config = dict(
    n_layer=14,
    d_model=256,
    n_experts=64,
    experts_per_token=4,
    d_expert=32,
    d_shared_expert=0,
    activation='reglu',
    moe_layers=[0, 1, 2, 3, 4, 5, 6, 7, 8, 9, 10, 11, 12, 13],
    router_score='softmax',
    normalize_top_k=True,
    routed_scale=1.0,
    balance_loss=0.00218,
    balance_bias=False,
    router_z_loss=0.001,
    n_groups=4,
    groups_per_token=3,
    init_std_router=0.0108,
    lr_router=0.000751,
    vocab_size=2048,
    norm='rmsnorm',
    norm_eps=1e-06,
    tie_embeddings=False,
    optimizer='adamw',
    lr=0.00174,
    beta1=0.9,
    beta2=0.98,
    batch_tokens=32768,
    seq_len=1024,
    train_tokens=307300000,
    steps=9379,
    dataset='wikipedia_en',
)
Below are experts of layer 6 (counted from 0) of a mixture-of-experts language model. Rows are named router (the router's row for the expert), gate (a neuron's input weights, with its number), up (a neuron's input weights, with its number) and show model dimensions 0-255. Each number is 500 + 25 x the weight over its row's rms, rounded and kept within 0 to 999. Numbers have three digits each.
After each expert's rows: a language model's description of what the expert responds to. This comes from a sample of Wikipedia text that the model never trained on.

# expert 15
router:502508507546501471507494487490526487506490492497526529488508500516503486495485473486503493371497501495505510484493484487498480482548537527490480541489473483453508460495511459509484507468494504469475499516484524460508534491529521512480513470441521488522506505512489495533467475517516479496491511515488492519502527487545494494498506518524509490510482490427457492497479483494487494498508530533542511524471512499504516486502529514485496522497484368511483498526510470510456504475479500537491480512457462480485501509480472520469509502475485542540510507521470519489499475500504460525494499502399498495507511486525526583504482476513504495525567507492503524503503498483498473515478546486484515513495482520526524477524521490518505480512503454515482473518486509498513484512502488
gate0:470525514480479521463517524542517533568492454490524500476501507484489492503530481555520495446473540465497470483548531491477469467539528523503478481483508528444518520484483498520490478513516511548489519509467531514466505470497499478468464485507524508539545481490562480506499525504457488497515503504488489517499491465460485499499547524520503467508522423487484490530460504509469520500509503473488521520494519509498488471518536500472484484493533489455501486483470497541509467499529470481479502467462492493542500525529477525475462510487533516550487494522492466529513490507503495531507476504493498511487522537520474469446496537511547516509488506492522496512530493554525493508495509442523494503513558539445500493491456499477482493501497521515499521537506522454475467513501510
up0:549487489499507500517470449515512500442505544536483453537505520491495523487525513440509533513518448502505535519486458532482494486465485501525518523491452499564464516495494487484514509509533508458489484482518491523512470514488513526527519510467482501483454490478434520496504545487552523487478508467532475483553475493457478504514486507481531511526483533500519497527543509479539506479542489486501512516480483490517510502535521513507534515513492530512480496501542466469515517472524506525477489506548490506490476499491504480504537460521475464483504485484493515474493529461454477497547508453550495463468482461531525519492457455494475472472547494502474505488470507519475521508511492485481554535473477504539515482525516489540521507476493474497496482485529470535510527512493471
What it handles: Word stems whose ending comes next, especially found in "was found-ed", also form, support, host, defeat, open, and capital initials like F., An.

# expert 53
router:500532498364526527517474469504501490518487495507521488508472503509509523514519472495545498542507490503507512501515481495484501481507456562504523532499541477477464548464456511485512499534488521523496526492481488566484522514494504508524497501492484486509525506505509522499534503513411514512507492499520515519489464509506499510510495496521506489514505513500480493477449458499476465515501464476503484509569503494506488474523492500477518488511535570509489474563503507494480504504455515508513428489480506473533493517504516511478492483489485487513478467528499490518521438489492527483501487499483473480526504509565506483497521480504528538519509505502514507440557553486500572513534467484489501477523488516487488474478512525484497513481509501518524501509518494490492489466490507
gate0:523493510480508530507443466536499474496468502461479532508510469537471509485555505513497487503510511485520504459493475482499489490513486491490470474520525490454531514499500494548514468530543480477451498533499480508457493441521523512507478476495497488506525506511513491542457466541497500504500498481456534515460486515495471470515479519471458456498478478497503495495520511464485515549477499517466528525520458536528545482475511492476527457488513483497478519457493521517511513477499546531493544469495500495533477497512492467489499465489554510533472497490510530478483500493505509492503480475523499499488470512517494527459579548483498481508520525509505533491529467447533498493534535521440497474483491516511550458482508491487470494499476452493507472537460480447528486473495481
up0:537511464510522519504515497442506497525499559505459509483483476492525473485483468553513508480542507475482541501516512509510477487520528500545522490518458512505476547539477484489496495491520488530521473494532574457481507512480449500531520530510472507462508477525502492479518474520518506458451507537529504465515480485484493533503508509478464489470485493497517499500501440504489528447522534506516463493452512496476500529499440489497489498519506537511499549511490499513511545555525488514494545484469478520480499476475486488514500527508474501482518515462483550517458499516510486474484487511530431482522515505505481495536527530521533517499505474506495465504529493508495522536537513525520518531458495544488467519450473526491504529475491517515486512496527541536521536457485511
What it handles: Periods, especially vs. in match titles, sentence-ending full stops, hyphens in codes (FDC-SP), and word-starting pieces like re, ex, st.

# expert 56
router:514538523509509489490488548509566461551477485476522663515514518491487466527532480510520509477470512471531478474536494498511485478530524492510489505511480528443508487503489535498515481499478518468483504496480464500523517487481509511504508505450506494514486509493506509509516492517474487498488508510506486495505480470546504496479495516508498497485466474411514482534480490511499511471522522454507528542491517503513511527497504485482494484500457544505522525472486512511488489481515484533504471489521483510525502476520490523468508502477492551511491522504479521493494470488466539535504503503490472516493492510514519585512515499485481471487565506485515494459499522489498475516467424494481519511526495490512477484488470500510508506491472445504477504515452488513516485513528504
gate0:479550520467514512483506501482535502532493463480528457529516521490484487460522503510481501508464536517472480504516503480468465487482473511466481486481527495449524543515471518477526516512536526487462515492509493544525521479477487482524455522522488505468472498484533499499505488551512484513541489506484492473449465466533454449464478523528548466469463461512530501454501534472501493518473530532544529527500504527510492486479515471508503470455503502489500481510537526511469474463478487548515490466498509453504477512528469472522488491527508494525488498475477511481487485518491491528501466535495490498476493480485533457500499512535514528531493541478539525453478496522544488529528496525507544507527528503510512523478458517526493503487478471546556474495449451511509504520491517
up0:527483479492498512486521482460538528520475506501515478537481497491531475468479509533477458478503528498507536519512474508530530514499520527521523509478454501486473469536501471540513505466531501524483474490460510546533521485514490488527486524531512470474534544541492496532510504538531532535525510504496476491535466509468535523476476529535471464543482502530498514505529482538475533474511478507485515507471458543473546485524510473466507493527466533541461478492485531497491534477469536528465501493537523525462533528507483534459519509495521496496500538509494475464495503521537506504484517513469467513532521475462499531535471487486485475465477534488484538522482462513524518508526456506486464492477458484523464466525541462509516458490482485480485498474521476505500545505469475
What it handles: Second pieces of words after an opening capital, e.g. S-pe-cial, S-pe-cifications, Con-gre-gational, Pri-n-cess, co-un-cil.

# expert 0
router:405507497487499500523517466487481518506502529504527426502496491521488495510542492531500503434481503500505537470470529494522485518559572472522516529487494477512492551519468515501526481535520478486497500510526517534500498523463492493484484498430487496525518490501524534502490513499453499486524495514494556523489445497503503481482503477497508513524476500496510513460476521508483466478484446441493502544497500509514526529532491497485474489479504498493482504520501518471488504535466512491502499528494481464508530494492474484468508520505523523497491484479485477490494462453494547484520490524519476525512489529509480498496488499515522486513437494506536491506504623498488517491568440508494520516494529514488486510491508476519494469466496532481519508480522510511501476473514501
gate0:535517532516512527481513543524499513526485475510472496474445489546496505487508444513476509522484524514525496534460473521493497491520456533501486443516441502503485534486483523489504474484507508509464549558487507540469532477507518526504473487495505516536490532558486495495539510505535485501499495498533499522488502496458467497490537452503493459548530504447518494509479497519465520488474535480556494500500476513525524477487463517468522510442466506503446528493477533497456502536512529511522484483484441497552499527520466526490472515470515493513524486488496449503500511494491460485506475515474484511545477486464468493523506493477542510525480493464508483459471473505494520560494496524520486482506441511473533479500511491480484462511524517499483506527516501485487515514527505
up0:509528494553535517441536555478488496491510497496483507467453471492480548515501487506486503502467534481484483548523508492492513491551495538475506475501490498525493494519506474518472466491485487478465542535477483485473474533497478479494527514514485503502474534472531519505550498513493523517557459516540546504493542560465514471507516488492478470517487502484513498527509556496477546477514489473547510482519480484495494473460459513517480501496466505515441527476477474492493519503500535501502488521538494510519521514492446517494481518500567539493538532478552480491496486483460491493503466495536521501526507457521473517478494469489519514520501519513495491512461467490477516512487502516509501479466495508503499456509547468502493487479550538447464489527511453458503468495476505
What it handles: Closing pieces of words, especially plural s and suffixes such as -ology, -ations, plus capital initials starting names, e.g. statistic-s, Celebr-ation.

# expert 37
router:505526489517505536515489474513500484483524516486513518512494488496478480513443494501483490542483517486519478486505499486464515488501450510502510528517490529514485520488453494498501489522499467509543517517499506557507498470543489511489478464540523486507520505502499488503553530510560517480514479493473501507480511486453472485487513524502486481493497470542511503502437462496487505488505443585469536517505497525492520507487540472515474503481438511498499482478502512517473482510512517497475497500514476471501500515496484481537508493488518441525483502535527496501451493515494511512510517490431511474497500484487501414507488515508468520508583509493491514552529616486502511494560471490486491516497487502519547508484512504484467477474521498525513489535471510483461489513520480
gate0:467511552457513527548522483527539506525498506490534528497461481509522515523534516544515489463488506512517474481513512501460495522510486452483520508528498464476477501471507533516532459488527505484511477508522504519480546517504498458468485505498549507516487545509542518473469506486525479503469496493453514509504467479500444482445483534491483469504479518461475454488507510465490472533480502495493503487501456499500523519451474486474484489516489493521494468532478537538493496478487495485483511500481522447507554520502497469533505471448554540512523477537502481503490456478524514487529467537470452499528495510494519526464490483476472526542465500468515495517483534473544469533465483464509543527537489473491488531496449534505489496505500490485509500488451511471510499485476479
up0:524528487508460520488460502496505442505486547499517504526525506491501515513484484481465486477503471496504527502514543486461481473517548482466492482476470527520528501530466456506498472493528481534529506536449537552519471500497509527497508511469508519490486553537463477494536474468476469506535478485510510478551485465462498522545540476449474507506542472522518502542512497499471502497495526511471503501513543471525533466492471522504518525508535532523485513477537495476498537503532552536461454491480522528466532451507501502472548505527457460461528499489479525475490485481474480537496473511528471514501477513522535492491495471524486475494492460482518526539516487483502497504476517535509464529507508513476525519481482492527504485470494532503480487460462499491485479481531543
What it handles: Accented letters and word pieces inside French and other names, such as Qu(é)bécois and Fr(é)déric, plus pieces like air(craft) and award(ed).

# expert 43
router:493493509549520498530514464497521479492484486525489547523479480517487530491414508489501488530516546533493470517503488496505484521483423539498494492493512513476511523514515475490535500501504445508488526487531508542494513464474511506502502497492519519527520512487516489486574511509495520506473492518486498502482486489526477478499508476528479508506492474516524506476486439492481468546482524433564526507501475496513488458521469455516513514500517465504495488495495513511500494525420513501515528496463508474533509513511496521497519522486495502485470492515494528510489506479476501512523513526399493512534485547511481539489474509501572486525541514501499488423502473490493542511414534470499501492503479485486480503500481491482518497500525508504504498505511511460494525498489456
gate0:467530515476477515496458490487473514495504496463493495500531496548495509511540489547473466486484526504530509465522482502523426486514472496438530509493507493490458526491509481510534447541533460454497514505526504492492457491480559475460485521478504505510488516564499481515485489500508461542514481494551519520467479482489449475455490470531542480504499495480524489487494481501519533493492538479505498510504483490552463503482495477502464449498499518494459512519522508492484461524527513542482520505515465516481540528492474460504484502482529528539482501468482506517520503477508523540506501502556503498511519546523468515475514441490490480502515481477495488452500494529518469510459506493476470480508539533526491497427491540471525500474530516492484503507497504488487495528541481
up0:490510537535501499499500499489516532477479502481462492521484439526513528464513483518482500499482510486538531486506527532527480500503506517504514493492498482462472481488509528510506501509545467462540498505526490499498462503478549467451478509518491489515510528528520492482450476503449506497528509469513502507461467463543514486494505512511532441486493474493531505500499465494540527480495535551544497536485506471516488527495508477466489438447539451470465520518534516493547476458485511539497481509481518495525524512539474497526530476475526524515500537513456473454559524500499502517492515537518555518542523485480466500477528462472505488512518534507521504475498468473495492516500471535499513509479512505501508486484485523473525457502457495501511441491514525474472458478518456
What it handles: Auxiliary verbs and early word pieces after a subject or article, such as was, were, had, been, un-, first-team, worldwide.

# expert 16
router:486521518517528507490494506498508520516504504495481578519508493509516500497458502498491467497498523494495498509510500487493503481508519487499509515536590500518514479522535484503511484512508550482482503511500511554489490523494481493481488488529520509479483496499519479474554487529502512477528488496475501498503497521448475488472485500504507484523511511561501501489530496476512492496502450565509524507517484501504501498467527504468509500479466621521484475499495529523471481497512509499504496494496488513528501510510489492508493496486613489512493467504478498521504460511515491496508489515495471486507492587550511445498511514518429493496581499466478522433501535482493472515571490485490523480516514508482511475527487488490474481481531520511499501501516476498485488460518509
gate0:530471500461500464533501494507511477468485514523493490523515460529474487532504498529513466531505540502479513492478522495483482479497469510505468445481530491457491494463461487525526481524531487503505480508504485539517532526469507509514519477497509524482531515523542511536467469483500463478523450549508496502450515503512474478469537513526545516527488461481520455480510489476487524476495502475510491539484456475546525521472532531510508505473481480488484524537539517541493509503472512526526504460510476482516496490485458484488466503513491481521463495517502454534511493475528549544512472512460508478469447507472520461525514529506499531476495543480481491468497512472545465495452489492454488460491472523518546517465477478516449458448514495502515507493520504490467454483502490
up0:489492501515504528498466515540531522547502541479505540496529529458512462504522483503489496535461488495497521511509544506502484535542531498459500513534509496512476499462463474466468472487498506502528505465461482518487514517544508481480529467479490466471519462516502529468499521470465543533464521511482474502492497512525471508525526464464483461518455497524494496479538537522525509531485481505486510516502541465542520511532523483459515470468532472532494529533460532518536455512479528475515486535540483477498515497537528486504523463520538493474496513478469494462468523480526499516481524529501490478505526502493518504520529463508463474536514510546463456496489536514459535532513514496480504482520465485462480535474518540458526471502473531476497500529507484530534537504505491
What it handles: Pipes and semicolons between numbers in tables and score lists, plus mid-word fragments like pe(aked), m-ic-ropolitan, and pronouns it, This.

# expert 27
router:504509530520496521500516491493489507489508472508497487490499460479527511533467509516471469458504531525482504482489505459506499475535479514500479505497502523510507479504492475513502507492477529461505478523512502500515528501501526491474484506431500504515528509514507421494520500525514530487505522490463489512468488502504503508493510479507468479512506506530506499438493496479522480504483448455521496489456501491482492458503513491511460479523492479516511524640495472489468484504546498524466472503497516498506493518491511490515447482504493568493522503488484472504468485506489523492494504525501500496489493551498559511525496504515461503488495505527512475443638563525485513511528517519499502485482483512485513505509500469505518471560490479503510509505525506475519521522473505
gate0:534498548494526500533489528537518485531528474494504526500506541547524501504491468502482501470509528511533519489485512543489492483500469527485461506510477496529478515495544445531533507483512468497498538530449476479503497511465534495507478461492538483486504549531486452496506519512506478510521501488508529517444536450466462518497539489521567502549465443481456476507505482471517506470497498496522477520494511496532507505479543472463500484456495500501476521498475498546492508474482531490490462448477515508503499492508508519519477484512518524498483468517502482525457500548476497499533493524473500487540506494540485519465493533530512476545506525467499485470483514486518560544510509515496507483550539514504531462505513511501473453467514485492530482514479463479451507468525506
up0:528516522506472506515540552503530473517545518469510505469514527502485549530483515503504493500487527521490489507470512545511463526455477490545472472487513490478463485471495488534546493496550462519467513481518498502519522518491488489527452475516527526521524497493533456479474521488516505507517476519524476510534536466526523521510523523492556531519471453517490495538477519523548553465519492552472483525514535516495538527488497489499507551504485530522467464535508486495497526527498504524475493468538481527472499499486507480475494498479458560466514501473492455539499468512493481489507492512530467484520486525490477491518525499530543454547466446506528505469532481505511518489472525529472466482498511503526482492516500529485471505543533503496510529480520503498502481515556468
What it handles: Periods closing sentences or list entries, often before a line break or The/He/In, plus ). and some year endings.

# expert 32
router:521487518439504481471497519497478507524520508491494576484496523501525515532487473499508470393475480524513485512502483481504512483494512495501505444487519510479522507482505486521513490505509509496514481487502500499507505500480491486521506493534505490481505497498494475512459493516450487519496486527526522506481497509503484488484519516476529497498480505473489493479473478479500524468487421446472520494464498509517534508503515500489502497515526427508527570528495500650492510505512511522507485509488543485498507504519494496391531502487420486502527489483499496514504525504492516505501508527471505498512481481525510482504496521498481486490466516519490486590518510510483492528502484507473502513489467508506496506507498484491503517495480511514527458496493464506503491497540503
gate0:492476529501517549516519510502544491524500475466482501515485482514529474479521498510527516474476494540504498517500530513483523500543505458462465526520536538491476493454521487507539493531467520507473532552496471502535484514485501488517515453502528463524546511536493463489509488523510511515527519504477498516471478448492452490489513530543489442533449486516463442502488512462509539529452507482507506520520484477512501484507536476505522494493513484505509523525539502499492479480475488501513524511512482452497534474512509453468508499479499491460522501469498477492516481493517463527482526502462520505491448529481476510524529492500509557546496523491495533435520511527532480477523530451488483504492548539502516461436502491483505516447482476500498451508493486460472488509508524
up0:504488485476512478480546531523476462522497520501474456480479524526486495512474483485481533471501489497501496536491526485457463522485501467498542531546517510495504465525478529498485515485543484549544487465456486503475511490502475501473493493478489473489511527531508463558509521510500513517521536476488543471489466484497552548533490491522524527483488511547482500453510496546530453486542532462490469519504544493524511488494491477540533474487481487504533543497504488489499509487503498463530513479539530455480517460515489508523516502511494482485478458484521509461506476533492506523470488461500493448482541552497498494519521469544506532515478472503489501550479489486455495483449465462454507512497523513498493546487468507487503449497471476463527488472463464506500523508513496
What it handles: Bare spaces and first pieces of words, often capitals or prefixes after pipes or "the", e.g. Ni, S(pecial), at(tempt), con(struction).

# expert 38
router:520518513473493480505508482493534444522476513495487559513514514532514475486498461518538495436480518506490498540473487515498478510487519515512486444514488490504524483512469509501504498514518484483513505500525491521523529461503480508517513522452521500531505525493515473499529519491442462509467487505535523494506446480549477501497507503505493490523508465464511519508537447477507506507487495535438512482495483514506482509468499479497514496481443397497502614477472510531508521502506482507496519479511515493517492477509481485574512463488512530491490483481483526490526490464446506488462498509531467492492493482513486552502501508487499499492486513504527527435491575500515531473484539518516484508499473515478485505484487511500501498522475502505513482507483497462515529555496483
gate0:482540557463494503483486505487514488526523472514523490512463511494440506503504510526526486541513464559490519497517479499503469479493530475507512451547469504484508476495529472517497487506517544477489517488467501531491516517454539468505509511527532501501500532508542515538480518507464465493487494503517495537448470468480515458496510517501532497493474474514455509493461485520489476544466517463508489499522493524530557523481481492511508471506501487486501500486514499531500516486493550521471501462498469494489540493505447439529480483507485492490459493525495456494503476538515520532544446528531510531483467483530512482514507489501470545515496492478548521484532507488539533480505455524489513453562495460492517501523482477456509509492543507474529530472502482512485446488476514
up0:492459511459510468497510526471460468472518488469452516470506496491474482479499534491487484483451497506504492488505459490548512483514498501542467489492480508544482502542525500526501533482493466509469482538492526453489471499509502541494497486523516496547470474481453469498474534503530531494475501477525475530502526475483512526485534460524527522526508462494474463490527479481478485473504472497485519473478516537530531474466488494493479492525532518466473475503506492508552476446514511460499462483546472494458458504457480521504496528530522490536546488519529550505518536472525504473474497485522500496519536450485481501532528531487470507506496528499492473520473521485505491542494485461453462470512508497475512529463461469497495517465505525517474527534490477475526458534493539
What it handles: Bare spaces before lowercase words and inner pieces of personal names, e.g. Pet-ru-cciani, Francis-ze-k, Be-e, plus "of", "New".

# expert 28
router:481552494547520551521490538451492469488482495508517515518537497482503485490476488495527495485514503505507505496529494486497501480509523471495511498559526533487484437523513443501545485497509557470523508499487490549498484490515510458482498515452482513499502518511549499495534483521518514483471478483508505556512512513516479477515501496494501482499500497457493482476391461504480421500493504551497507475462487490482509489531526483494506496468449516490496453533535516513522498534492499494515472510512535516491491500530513456495458492479474559476486497521492505490473474516524533465504486507529447487508498492522524493478517495490459503488411498492489493469515494488535519490542511509474495497528515507512503483483518483526496477526501457501501469490493477510492522572523506
gate0:484524512491535524532499486515510535488517491467498478520501472558461498528542513524475476508506495478509503456523515522477467488487492466542517507499521525475532547494480518554507480538488472475519557521498509479477550478476547494459445484515521523529475502522488492490488500515513490506541488497471520474483484496501480450491506471536489499488490481533460475467520514505498509526502472488462521545496468506529530512471492478467476474441486520527489504527525536541502459503475495503441448488486509496532525516505467497511464480497485487543501498515505480510521488556505528509498514512499483520542486487477536469536501514503492538524490543481550500497558525494501510536472477464501531494501503496472484476451489503486493466420518532489507462510491465475517465486478484
up0:457519485502525557538490458522518493471522461444486464521501480518504486506543528540518495546530520518473510445512491505523487484487507516488490484507480512450509495500471521531540502531503505472507542505479535470485514494503551501500469518494523505525467509494496502540511478515507516511487485469500495468495493520477525430476461517497505531537525478550508502489490510510545470506505458469475488530462475486501475489530498481464498526447485533503528496517513506497484491546451517470456445512512487536517528479495485520526503477488469499516473493477497483478483492529467557501478489512490474496494529459482514461533496520506499524539482550484515535490526520522497518525491485521505495452511520477442463513466517541499543466476508548504485487480543466480531477512505497
What it handles: Bullets, dashes and numbers starting list or table entries, often year ranges and digits, e.g. • 1845–1846, - 2021, 35.

# expert 55
router:462489524522546513486478413492489514505516501449512460492496517518519519519557492519472493452487506465516481534488483502519496501483525518502501526496507517510533489488509502498505503515506451491498523485505512526533509503506497486464522494417512504504482525523501483514421509531426477519503512499488495489511529481523511491443530488488519490523471490425493487491523482472519504519491467546459497489473509488517489472500478500511529503486470435503501569521510488587501523474538480503460464499532495483482500502509499504560506466488522574511460502478511500507495515527486546528501485501477508513515494504509471536497517520519470487516507494503509532544527506491508513504540517489481509502518468541453478505493504471485494464516480523523520483506532515501496503490531484
gate0:510531519496495482523511517461489469515543481523486451514504472499477537506526490503526514490490528476487484480517470541515515477489533502477486457529524491512525519477527459500521498494518519487477524508517477564540548490437528507493482517476528469498512466495491525496500524518504523506505496481457502494447479514508495494435533509523492473537473480493527478503476518515485467506459518470543514567528468462507502515506521481533497499471485492512482459507533535500468473477502480472516463447459501491477518507511448498493479481491506471513491529476464513506542467536473519505477494519511486531483467519474486459512496508472496475519491504466531494497573522535542467529520444507506536505488528549523517485487480493462473472496513480477483513500468489485457502545535470
up0:497506501471516523490515510521533481484508517464469540515487542480501471477504475463547493467467507485494527486486536459477500504488493500508488523475483468527464481508511496521449519500469523529550479487540491503449524506520473493475490508508454561544468511453485516539493486519529493485454517477534450492511474484489516545506504483465474493531550462512476489496544464527502479495493454491463487501513486532505493501497543508476518530488464503496498539481473545504530485487497512478516532539516524494523518446494506526517508501516499541514538527505481533514459529523556524535480540489523483530510502524476491514531468478478485533491497513523512491492469534494485509468487487502570477481515507442532524491503514495490518485481458518478509535506523527544524488503461541
What it handles: Lone spaces before words or coordinates in tables and text, and the middle piece in Pe(op)le.

# expert 18
router:458500510511517511517534479471473473508498506478491561509506505507481504494512490494500493509465510543501484509510499476502505477499514487488474507521495519522483478506517502494522472479471478515510524522455485493538513474480525475509487483511509461497504521485480497518527500511470514456519485473542512492482553492511485513491481491532481512507474531465516495511476436520494526533483420504539509487443499496512511470514524491504494515503505406463446450460500503484510498484503519500479502493519554515522510501515508526492430538504565604533512490510494518485489514513509543502529516510475476517509478555492495456472498492504394477511506499518515496535502476468528476507551475513491498514510498489455489523493472520491516481495506492517511511479522494490497489477536510
gate0:475543518538531507511470453455499524498521503528508537458462492517526468513484479502473515518498556499514486507511534523467490454508448502468494493499505487456490479523530492531492520559523517471464499531491502473534478505544545517502499515524499488495507487471528457496522509507484476503492509530494490528487490493506466519482551503536492454550474446531526515497510472495448512496498466528523494538483493537513540516456479496482459475470522539504452506510499543508501491500476502485488534471527464464490547542559502508504516465503496500536518494513492515513488505510485490532523478495485457512547462468511497517468520489494451511527482548497508525510519501461527536485499505495482524511497522502443503499508468487487484489501511536519542515539523529491475445490468494
up0:484499493482526447495522500496527548508532462531472538443507458474509503466476490490520514508512525482518443531497496478464488492517475452479491506460469546499470554491495513477516493540480473460488504519516480477524517515479530443469450488478476538484509518508471482524520505544517514495475522532493506504480493461472509503466539505517469482529466499496467475486492550526514511529516444487522524474530502554479554541482511488487524476527475515507448529481527506485524505508486545499499522466486507483459499473541521487509478483455499504546517503470503485471490470527448484496525518468488488474512465484473500492529533502532497475511540515490472510512513475529551466514494469471478534484507532517497501478495478474522495486497476512505518504457525509492523529471513529
What it handles: Opening pieces of proper names of companies, places and countries, e.g. First Choice, FirstGroup, Africa, Russia, China, St-ation, St-rayer.

# expert 21
router:452517494503476546520485495524496419517493521505498551506471497490471484496469477509512469524488513478541494488507494499499514511507492507495519454477496535477538503465486484488509465514535552477510524507498508490485489497496519508491504506506515467505521531511490517506621461527509495497510507489502486493502486492496479505487486498516519502499470511550511480509585547496515537489494523531479530511487484530501492481467473456514492483515476500499511519467514490483483515516549523491488497505508477478542501519502487510487513488494481546525500465528492497509483477524474518474516504516480510497520491566513500475503495521516593501480464520499503484406478541482525488519552443506484524491493523513475465488484506508505499510502525501498501490503470493479471489405505499
gate0:521498489517493506549497546513494522501510477498546480511508474542459516497539467518519503523502527471496433458494469523500438454507449489499538477497506582528532491480484517494539481511501497463506503525460502490480518488506537482467480475495508485514518536515509500504477446450462470471489470570468519551517497501492510474523529521538528492510485449516478461506484491462500505500463469504518495518499485519515481459457456491505480508485526513492471465483528529474519503472510528493519514449500534518486535518548512476532485488495489476529513510464519481491472517543518522508522474521498533503508494482502510456453526511540488486519482544466488507494513478478535477446493500476519532484504538505459490514504487530472487496530496496507467520495514490496480481518491511
up0:491528510480534470503552478500493434502492506478510515535450540499479451483506470528490487494547511487501441492484507478521462518477498501466483461531519540548486482493496536511489508492487493476489531507496511505488503491497540494521466537488499518527466548497484495439481488497510519511484505505448535474543489530529533440523486499443488519527458458509485457533539489493502491468486500468500501489504477468520475529502494500506496494485491506517456473482490468492516520465446534479504555462500484526531515495464511515513460533532512520527493495525483474478515526511519515518497486511505490551463523474485536510475488560497481490494482517479506525517472471476478500508506531475518451475473483501441500455530520496470509474489518519485486504500530486516463494556483517
What it handles: Pieces inside personal and place names, especially -le- in Magdalene and Stadthalle, plus E, All, Christ, and V-er-a.

# expert 41
router:487498507482502485496505485504518512509495509520520612533490516501521481504535494506508462536492520541509487519474501523507498489487492464518500525503545484498486579508498480522476502503506417502522503503485472482493506438492496508493527512476490515488521491526509490513539480511492466501513490497560521485486513508516504517477493467479564504534510482517452497516541482519484479479517534556479514500399485516517512472492497447502503480489498416474473487492494531506499484492499498493475483500499488514495528533519484463498502501483478556522488526496497488487488521509483472522540524480414505525520511500489491582480514502507525512516535503519494511486494524471490494520453460503471484498494503510489534506515494502491511476540494507526502486523501482466488543489533503
gate0:480529500491472524500480442490492528555506494462518479529527523515498471491490489490496494515456559522516471480522467535482475501488504532478474508533494525472506513477502532545518463552513503474482505486488505537505515459523517500475460476459532497478494535477516520540506470517463520483554523494468509536465456507525499482482485516484532487533447529522449476484465491510471461535482503475519524515471483460496506483461516511503505519471556478516473508488491538529465448466520523478490504522509526465525485524494460487483525505519503481485463458546508474500519530494504503538510461508501489538499505526518492485487470494534480481504510520495550518457498517520512544529493447444478495453516512498496510473514516497483516488479530513496494468514523522461470491487485459
up0:528528462517476474467532512491484508528486552481451464465522487485551480487516524505558512531494486519469520503495556495465547519503470502512468497506505514471504493480524512488501472513505522465479462516501486504471505488545453489499539524487488511499528510493451491506486523503520505517465513525518471494531532520534504500483524485486484543504487497503492470511488496517514495509523515480523505480457515503458502490499454527484536512514515524516521499464507508497473528521543506483536533553535535463453463522490525519540550546546515480507512480517552491533499552485506466520492515491537500505496509509511529500505451470489480466489484450531514460526507525552512468506533495511465492519488455501549483490494516458497511497505524489476497553482553500473517548473475501
What it handles: Opening pieces of words after the, a or headings (O-versea, O-pen, Har-ned, mo-, sub-), plus century numerals like 18, 19.

# expert 3
router:483481502502523562492465507508515499498468494466555610495493484507500481523464496484520454428503538507505483499512500489516501502531470535501500507481532488484521513477482506519490472536523523471471506510517504554485495514456509489490467483421518478500514487504530486483433481501473482506508521509517535511493471491487513484496500497502501509508497487439493510502511500498492472535491509487503491511468491493512479477522484488528511497512469458501484517476496489502500477475478528474489515476504435506490513517522503496506501518509459643503511498546505494528598486481517495506471491520505502464541483535530519488504494511491482498501493491483501505519507428507487516520501483501491508527517532497488536515502490498476470479519502493505498487499514508489478463511532511
gate0:496473532495526520534516503524484504521519504523551492450524460509505539484502510504492473531491503476533469446520453515497458484483480475499515463528513519436462465518523530514455497529523458501434534539464470471545527459461496502473444475492526487515495498524538528526549486553507482482526504506505492540475481481520469508457530507520495450488498519466532514498479513505424526535491464488506529484499513509512476503513468510543511476496526505507473497489527541513459473490495494490483545491468526486478519499524514522507505456475482462503513485486458521473523491540483490466512463492517498517540477484516540506471473487505498531498520515503492498537503503491515468520485493486493529477479547530499481529475496491484538520476525530486509517509489508454520490497508497
up0:455500519497480488465541479483541537548461493479527526507491510525520483534526524474528486480490453495534519527522485508519470473505520499541478475508501477541464526511508515461486495487529498477531517452515514429488473520491503513515477539496506479518479557492515498464507502477487526553456505507483460500488513494495523462515516488499496516472541493491535498503483503523518454493513504484534479469513524507487480461495478517554524460517481461484512508534468540490497478494498512482529460534493521475508518489510452545541531490501522490492522513510520454454485491523490478479522489525467468512515508500487507560534491490530507519472460502528468461521524490514513562507513436498478509484479514547485467465530461497475502536464512494489492487489486478510464539542503496
What it handles: Short word pieces inside proper names and technical terms, often just after a capital, such as P-ed-ra, C-ro-ssolepis, Nor-d-linger.

# expert 33
router:459518509542502489505513451502556468477485483492510510500454483514524496485457504508518477569497500461513505529526488528498470484523506574511509491464484513466506325513483534503500488490500453489514504489508502474519513512437505497518478506470502507523508517504492491493522474476579510512503467489458499478514508497525492506480529486492494503494507492500489484484445541479474476533506523530499528512479493515521498488510484508497508495492518523517473488516484503492490492487470472506501508517482511518529514511517494482537506505484499477501482489488479510497479508516478498492489486475503506492492510474588482476491498493503483501516442512485466482547493464525516510478571543516509530475505497483509504497520490518477471488490519508514481476500493501483493503565486520
gate0:526529510496508540493493462494520526506495483455558475519497469519514458474481505522491496501482518487515492466510460510499490480515489477512546471512517495447469466462479515544510468532514514480521505481458499484524546544503508480488488506502500432505525495540490498510469447513526483505484507554477514551468486475523475442487534534515487474517515482486491489473516495511469479558493446481560469522497485485545510525489483508450484500522479500502481496477505525478497507526489520526479452498498514471491512510488462469516447479506505494515474512505483467549504528532486518515490465521464511521534503504468538488476549484496452518522526518495482512496505490503500516525448497492479547474550520507488540489459524522488440489490548522525511507490493489499518477528498526
up0:486491506533478454493478553530497491503520481515483500544494510482502497495461514536479465488526482461531542473459512510495510496583475525509507513479518537486497519486512455530508503452498563493494530485506509516492528506487510524502506499494483501545511498510546504484510490461493495479457491541489472503489494497494478475502488468529523489479470535502426529463505474472467481473504525453472479511487483529555526461497485488508505492520470523522527485463500468506513487502526488522562478521524512499529498521531528438521513456475533491471450514496486484509513504489522504537491518497482494510520473514446530467482526530484480496511511511470487448509546503481489476489501531488513487447473532520497507533484452542484533455506479527526489473543529512483474502474515518
What it handles: Frequent content words and name starts after the, and, a comma or who, such as served, part, used, president, Ben-.